Weights of a small mixture-of-experts language model, trained from scratch on English Wikipedia.
Experts: 64 experts in each of 10 layers, 96 SwiGLU neurons an expert, 2 picks a token, a sigmoid router.
Training: 429M tokens, 4686 steps.
Below are experts of layer 3 (counted from 0) of a mixture-of-experts language model. Rows are named router (the router's row for the expert), down (a neuron's output weights, with its number) and show model dimensions 0-191. Each number is 128 + 32 x the weight over its row's rms, rounded and kept within 0 to 255. Numbers have three digits each.
After each expert's rows: a language model's description of what the expert responds to. This comes from a sample of Wikipedia text that the model never trained on.

# expert 20
router:146066161144129107132104131141116243102084184119163116102109099098097102108117052128136134162145118076080113162157143143126159112118084157205115124109046150119151147153152101101128135165105137114112074122155180144115124152119105112124122142138101150097130152118118151092101098156098155130105129133127137164171098037102141139142109121092064102195120147141163135121121136166213106127127105098124109106153086161116111119092143162142072098133103121128176160115076153158098134124184137096135133162108156142103144077102169084165140129109035119195099101168172141197156206122149147084
down0:192146165096108120117134081118112127135173153157087120185191116077148144197139135139154134111139115160099151149156086100162098196102123109117145144102135062147116092096138161158073123084164127123084162128077139124125140142111123088120126086116110091071165108191137096118070098120033187156204132140149110135062141152137134117157123163089138137103117165146107090132060140171086159159186098171148116121119153192145102167095118123114167110120119148104115147095101130107080125172109110124133120116154157138093072123103082136107044192116197094118135161138159138156051116098119116132
Year final digits. Last digit of four-digit years in dates, ranges and tables (2022, 1984/85, 1983–1988), plus century, era, –present, respectively.

# expert 8
router:171081151094132065162134114170087187149083161163087161060091120128142140105147067100154185193163125169066127136169128135148077099103067151162086109068142114097114120126122119104105167119135167164088106128191177126131102143136130123123125122132106142069134094136108156174127117098074135138159147172157165141162138113113136165134159161084112074069111145173130071126134107185142095108165099130112089102166114153141133080078144097078117106126074101162154172105090142159108116108136112092140129156077158135059101094097153180108168159150097119183088089150110148181144181142170149085
down0:191136083039091150161169138119077116157165151122098158111176112117060138106148138091118122119124134107117147095114121118105092118150145185092093124119126139107065109192110134177108132082144076135231143140107089130108121126139173061083159135101106136127141204140106142156112183204146083123108113109158148106166176088103105169104100161122146165115139112125118199113110137150133127143153141098093159128169183150145116112140087130048128122118157172165148162051112122132195151153113115107131138151133146108103161151167059130145108118156130078158102086080160161151206143142131138161
Inner digits, vote counts. Middle and later digits of multi-digit numbers, especially vote totals in election tables (35,902), ISBNs and IDs; also occasional common nouns like gas, jazz.

# expert 53
router:202126140097124108181094053141056165173073177130109153080112106130136120125129085081163153155157117135062105130193135123148116115120106199129095123114122101120074112148137135098131147114118134193079135109188159126145068140108180091109114169115128124102154147110154170159139132091101095090145131178174141165106121096089154138123173165069069078099109158129188123114166155186206135122137079108115115121127100149123173114066174197086113090120077090110143167101117116175139103124136114111175164163077132154054126107122163136140148171099126128155123144145154154135157177157137136102
down0:148038160176068121151180152156146110143108146127140084116093084126148137110180163119153121162158116121123131132113139154187149141077151127139119154109149098139087068101158196106131184117143164131163183136118121166146177151126031149171184112087146134062107180090136155155150183138124156128102156137183172109149130158124101103048116135160104132143122139127140144079102137178123164112146166126135074082111074133109111104110123083163170109098162163158148087149159191181159107186092098132096111092131082155114140120105108104075083051141128103171110084142104099146129127099176121147
Consonant pieces mid-word. Short consonant-led pieces inside common words, such as com-eb-ack, m-emb-ranes, prot-oc-ols, balance-of-p-ayments; also Japanese and Thai bytes.

# expert 34
router:143035120119118073167104104127075133133130098128115160107140137168070126145163118128110193148140171108123092149148104173132165128113088158126115150082147176128075121158130156094114151141165125169092110167188114100136108114122134150103173110090151144125151118114065092164102106115113166154148114173165182113123104113094129219151167099057068097142121130166102138134120129140155118070098079172116130121193118149127089100105134144132136067121119159127129164116108131159112144149115092102116175127084161107174127076075168129108158097113088105146105093214127164237207137159104081129
down1:114131126125117170143192127129144119144154150114155121131107154146075077169087169126143117138115158140162177092122075175090160116151093126073086193119104148099109119109102153148101104111139109115115139147072163109141112085098125150111116121181125149144112122143134109146158111207094123123084128150142160125054105169114141152125148169076108120110115091153111111179095155041045114161084066129089111112142120088154110175126158170169142060117113122171093103140065129108072118113149124162196188144066104162128067119143109108185219167102129158071105110129089090132157134151117170150
Time and place prepositions. Prepositions of time, place and means after a verb or at sentence start, such as in, on, during, until, by.

# expert 60
router:214123171091113146191063098129111138132033170192163086109124102127147104099155086128182144142186129124087135114150113190112099085087112148170057140087124171130085143087075199098092179126091103143118121104174127139188128170144110141136178132050149122123111107147144158154122145138089154193143098127171192142117122111130157174107161162097143088129047118146119135162109103181153138126146075173063119139141149146110151110104115134113129146118102119129176160122096112156111156114153134133204139163071140126124116090117184136142148114150131120133069067132127132126121155128157106097
down0:175162197167160123118125137124170185122076164100126114148141119124124118186123115092160095103121119112081066051056167160183144100114118131123162144174160101115126179082155117148129207155084052054112120126164117116137164103149112183121094058083164164124118157102100108109132124145133137127120138129128137148050134094142105145116101148149107088153098174127157115164150116149140110111211116108103153120098098094125171134067112156119101144125087188145129065207134096122126142126134156145132161143124156115091218144099141103112110091103095137108114150135108161106137134128156126227
Verb stems before suffixes. Short verb or noun stems that take a following suffix, such as assign-ments, employ-ers, boost-ed, resign-s, and words like set, form, access.

# expert 38
router:140069099087121108154102139133074174116081113139187125088097101075136134124161081144206169156113141126083194166164120129128113080199126180173108228120085104103055078156098164125158107130117153198118137113130130136089136144175177129097163115085141143092090135125113125126086099119064121174094110179144132110151148139108124125163089097098127101093083059176144161144155109150132133180091121106145103120206111153170097106100161156123092079148090095116160153097123203116117122107152150115115156143128160162128109139104169136086155140151115131154125111159187119161158178102135150098
down1:145112111120116135098153187113105131149162108091153159156092096145107116083120140134152140145091149109178119151111145059106158047122201151159175150154110090152110165115157061162144067127157140169124122123110131109073175120101170093134110126130117134140117126146126129112174135124150118108094132204071093092106091114104157183112073186154140139142079128126200117145096088069104173122113147070126090139149149146147094163127107147108155085148154051138127159126145189098118176100087134143129077130092113207175118178153110072185154104098161132147142216131151146129062132087107147136
Clause connectives. Conjunctions, relative pronouns and complementizers starting clauses, such as that after argue or realise, which, who, where, but, though.

# expert 45
router:167091155109116141154095071128099173136130155151105130086133128154151146118112066111160181163162141164067092162233139145137088131149041136132054118082101129100146092102102161095193133094082130160113104209148191144136096123106116146112130157114057146126133136078132150169092152121076183147077100184173123145117117099104158148132121182118096074127069118143123192111103161141116128171142149153097109119148133174126114114077120162043074138093107152120171156125133119136142111097143137184119118190114130154067123110102147140070149136164122110155123126167107171157157125156141124124
down1:143132064174165137113162106117135209132130173139172164179155152118135138170071119089127059110136135156127183095185162139147140155124130139106088045135074116123144136112113087166159121113129121069130144140082118142167116078082147103168135145086123116178128145132133124152114096164125116138153131224166143166090130103120164133136097139110151127158047152110112143081128138065079101131127117154145108163106121110182129131116167081173194071101133106097120139153107069147101155141144163166092157108156136175131066148146131180090104134101070158071092101127127167055086167135165089141
Non-one leading digits. First digit of a number, mostly 2 through 9, in stats tables, durations and years, as in 26 points, 25 days, 2023.

# expert 56
router:139091109108066144198032069140081128095105099170129151117138094148104072103166116134155208149212132081098102133142113117162128135107124147118075099086128129127138141150111093076083161146122131174136068149155136154135131147173136073113180160135114164146142136064108182123129090079099144211095123090123158125111149128143133189145128142108120069135128099127126137082118116137116100148059173142118103081106127218083121105114137129127127122133054141117187135066113131156096143108143125109165128144125174134141079122103186137174093142122144134143081113140080122131150216151142118140
down0:138124163136149105093127175127177156142089137119108086087069085100097180111119151125095066149144129181055107081138134137053120113132157111126091165131125108171139117143088144168115139130155161103107080169056104092080107070089170194100148075082141156072112120069158166168147114095125140109196144178122120057187151115184078131129161131129188065108154094116153162099172122086145144092180141134104137141099103141131102138092124116124146117137114125149129115154090098140150109135132141127078114130194107086156116161060129203110126094115150170169148151155138120144166104188102113137
Field labels, headers. Labels in infoboxes, lists and table headers followed by a colon or bar, such as Capacity, Location, Total, Votes, Cinematography.

# expert 47
router:148129142107065133150139117138096126149089153125068167148132100113138145126125080128119147121154131106113138153197127210168140099149048157144066122130090166092125146157101163047126209173116130113130127089146134169093105139080164157121133150153078170154115142117134116109093135104112137106098130098125137186121146072110140173136177102123094099025138150178129156133113135169170139109077157157122064098171106164093129085093104107139095097114116134126142158105109105142099159134108133127151068179198140171124064100068206119114091188148082145159103130145113142115166165139190130103
down0:079063119167159127132115117119135158080135090139111085120124134161087115069087205154107111112118151137168125152105115105191118141159149180151157113178103181108143168124149106169123098153171128189108139157065118130127168180114150157122141131145079162098167126149099065152075143125210058083130139137048143155155181100152158159110134096114108098114116152106138124141114108123118168143154193195115154156097121078186113170134168100123122124171162113127138163098132134148145114125152067112123103135164174117132046195094087153124164165106125078092154183153157137115163067125105108126
Descriptive adjectives. Adjectives before nouns, including nationality and category words, such as secular, Jewish, Provincial, Academic, new, local, British.

# expert 58
router:131101173137061077135134107122124164146095128126128119130085100126128180060159059163140172163134187141038125134117108139138107133123124181155103105104098129134106100155134094054119165126160179143081122136153140145110097168101100145112181106148076131098080110116137138122113138126055137189141135188151120155171122107170116171163105145098145114097128128129144103106100121201146131116119090154093103125158088189087123091041097138089129122149145124114158114099097146175154101181117166092120137184130224159131100120065209105139181141126079127141102125122076120172148137101158127079
down1:114116127131115126153140149193166173139123105115174152135107106064167135062135144180100138143185150111084147152111147156093121082121138143097128098103129094127157150121072055211115173127180098143107144139169154109136160096144122097175087136112180154066209112111125144134113111083147141163160154191097142105082108179065134125132071118135171144132153139117108174149091077133138132138108141152118118130110104135110116085137158132191119171094031125181089093080154116128068180134162082059111179124115155127162147179133149130129098087100106142123094164126142060156107095129154155090
Surname endings. Last word-pieces of personal surnames and names, such as Par-sons, Lev-idis, -ović, plus whole surnames like Jones and Carter in text and lists.

# expert 14
router:200102185131056141126107152123124133145054089151103143118094060148108134089115130137113136139139094167104149120152112166113136107076109158168022159076161151107117149127130114080101176116114172113122084162169150183182166102118094121101162139142128143121096164105134105116101108132068158203090118181129119166196108092127094175157121168109100130115085091122133130105118107161172114136141167133127101162127098187077129096093121160094118141073131061099169128110093074157111160136136164133152150136090128125119012106116177151165183115097131092145098155132101127162143147121147093109
down1:193215182161123116140163125113112162138153130094121130142181140106131114120193056119157115149093129119128109106105087136184132104097093141075181169114154159117050089102160213087121098113171173194119072101155164105132122187149084154128121124099072120131119166118125188156159112199170048121215128165189101156092164081124175146130135153107132104091156162102143165116126090131161156170144065148094098120111059108105099130087142145118091121161158146127102130123121091135128107144118146099109108163108129156092127191096164121136129177118125128137094137143118141144157125113099107135
Subject-topic nouns. Common nouns naming the article's topic entity after the or a, such as album, tournament, series, club, station, race.

# expert 3
router:158076145117094093161104115132078175203032127176139117094091116127161125119143080136127172153167119157039133133123135165172159109138126170141112097074050134128121111210142164152106191139166114163135130149146159145111155129111153127111115140159147130090133128118068151156112131133109127133078148152155135149166144093079135176125106145108125097087135152171208133097098163140175136142175110119087064159133095168126105076077115185084075077180099122144143192130102098110131109105119128103112109127079148131104094132105129141134146101186145116166117080120134164173157140122224144107
down1:108104107103106131083053157107068147142156142137146136070092071148126168143119108088125122089104129134154098113127071153143083089129145158059073145105149144143097101156161141144093063128124130174128156073176114135173095133097156160079176087098138125100108087111198130160115112087179117088170162114140120142089105102098080201099149122067141074105165121138081128104133107152185166129116155128132074126073099150127130078123133132137128164176128114087128091193134143124087117156128151071149207111159126131150124160137171148141143166166116052157147190153107126115046113138160135153
Leading digit one. The digit 1 opening a number, especially birth-death years in parentheses, ISBNs and measurements, as in (1931–, 104.10; sometimes of/which.

# expert 28
router:173105149089081135132087108163108141129116134192146110097160119155116152150187095102140137144198131090117153160149157138113086107104123194121074121004123114124116150171131132124102188119128166127147115112154114097179083104088110129074149126161176126103082142087145143100120118134025093171106118115160169144175111134123121135184131186106124139128035120149102154101136140146151107136125070115104135093148138185101191127117092105114133134078081101157150124100067126138160146145132085091157120177149111075121080131117175154099128113143124097159093051120129170162153122143204104114
down1:113091121025098130162098150122155126140103115154169108163089093127119171124152138137092117115132109076102152134216119095084128106109116146105166116099134098091113136085121120169112115133106126133132143142071191162111159066153156151167135151198151106121110145155133151133185128186147058061108134160085198136177106097077105088146152091145075135182158151101127090144120213118106100109070145154103173134134151114156117174162172125144175124118088132131117102147124065105118095154174131098117083115109077121175095183148115090152128115127152100101081069115138146140064084155147132075
Head nouns before of. Abstract or relational nouns following the, a or a possessive and usually followed by of, such as part, number, extent, north, List.

# expert 36
router:165087167085123071173141119185083207151071156157114121072092103131125130098160071114161173202163115159057129166160133147126093097119099181170091104103103120091097104173127115100117150110150143172085110138190176125120116143105126126098133144126101132080129110099096141168120130112078130114142140176160139161157130085109151167140140184067107082088095121178124122120132154162172089130163092119113075111153102178144133075077140151079092098161074116179164153097092130160129121127157108080149149138079177142090111095126173148115148151154082137174083105161123156170163148168175155097
down1:129199106142125122089117118104129142174122117149105062099128188175115149071085071096177122082095121132096178113146093121093151169159107166119114140171138114126129125132076099130131128140114179094132200194149085099110152181086154167116116153125166122094113130170081150109109087129163116114148126127145041088088110149163096153124155095121209134137096166138116091162111146131140151144145148152113160143107138104158099093134109162124068143111110161104068109077154166139080143167044088224087118173089140158114127130161122158133125142115116160104051095103127170080105119163164075135
Year digits and plural endings. The leading 1 or 2 of four-digit years and numbers, plus plural word endings in names and titles, such as St-ones, Sk-etches, F-iles.

# expert 32
router:168090165095134069167133111184070194148068149162105129083089101112125126080157079106157180189175102150066148155163140153119104102108104179156096122072084144083095114168122126107112153109131154178079117138182174142123117151105116115115156133123090133080144115092098143157131133101075122113156137153168146159149141087093137161148143177079094083090097126168126111130148161163178106103167094131102086116143087172165147081073132170088088094146070126172151163093083136163122121122160119088149129159075159140089106117124168153139153156137085123186073123166120133183184162154166154096
down1:099179104103175060118154168163110116104082099119131099124108132175136135162189108134126097172117122117172118189123123163099128156123148094114139151133104144098092105186127137188122197121051098110134119096134099087117073150083114196109161131150128176129111077129122123111111118090119140134151141157163154112123062091136166110103173090138190109144131113132146147165113111117162062178119111192085138152143142100120160093135103084133141114088119168133132169116127120140139071193098159106147158171108151105058138100127072104154062150129168186081103103081185135120131155047167137204
War and section headers. The noun war in historical prose, section headings like Career, and line breaks or cells ending table rows; also .S in U.S.

# expert 7
router:129000173092074117180086133115103130138106151197122110114051095105125124107145102145128166194156115135094159142114121149103120092112104133183132099118108119118127124111125128151151165156139183180070124144176182171171118142122157125120183098127082127121118153135070105139096112140097105109144113135134151140184123100112105144100144173060133125101086083135169155151154130155143116107111166126121090127176050134091127119125132116096145081145120063128121156103099148187107114139134161107150150123121204109106121108106160147123101186138045104171127135129097121218167189151185123116
down1:169114083116156084137110179072161112142109149100178133162128163063116140155150114174112130109106083111181182171189115165133125107072187101096175151075163132090065102155075094189172094136142132104133146065117108162123104144165155074145124120131048137108170126124127164157029184113149123132159186152106115169123074157101107080136110089146122132150119078113123143156148097096117131135145123092153145165149069121139115127113102105108150150159083086116103144075127113148125142168156087192161131093113094116170095108143091075122135139167148130110112109117064080159076125117112187127
Commas and and. Commas and the conjunction and that join clauses or list items, including commas fused with brackets or quotes, e.g. ),, ",.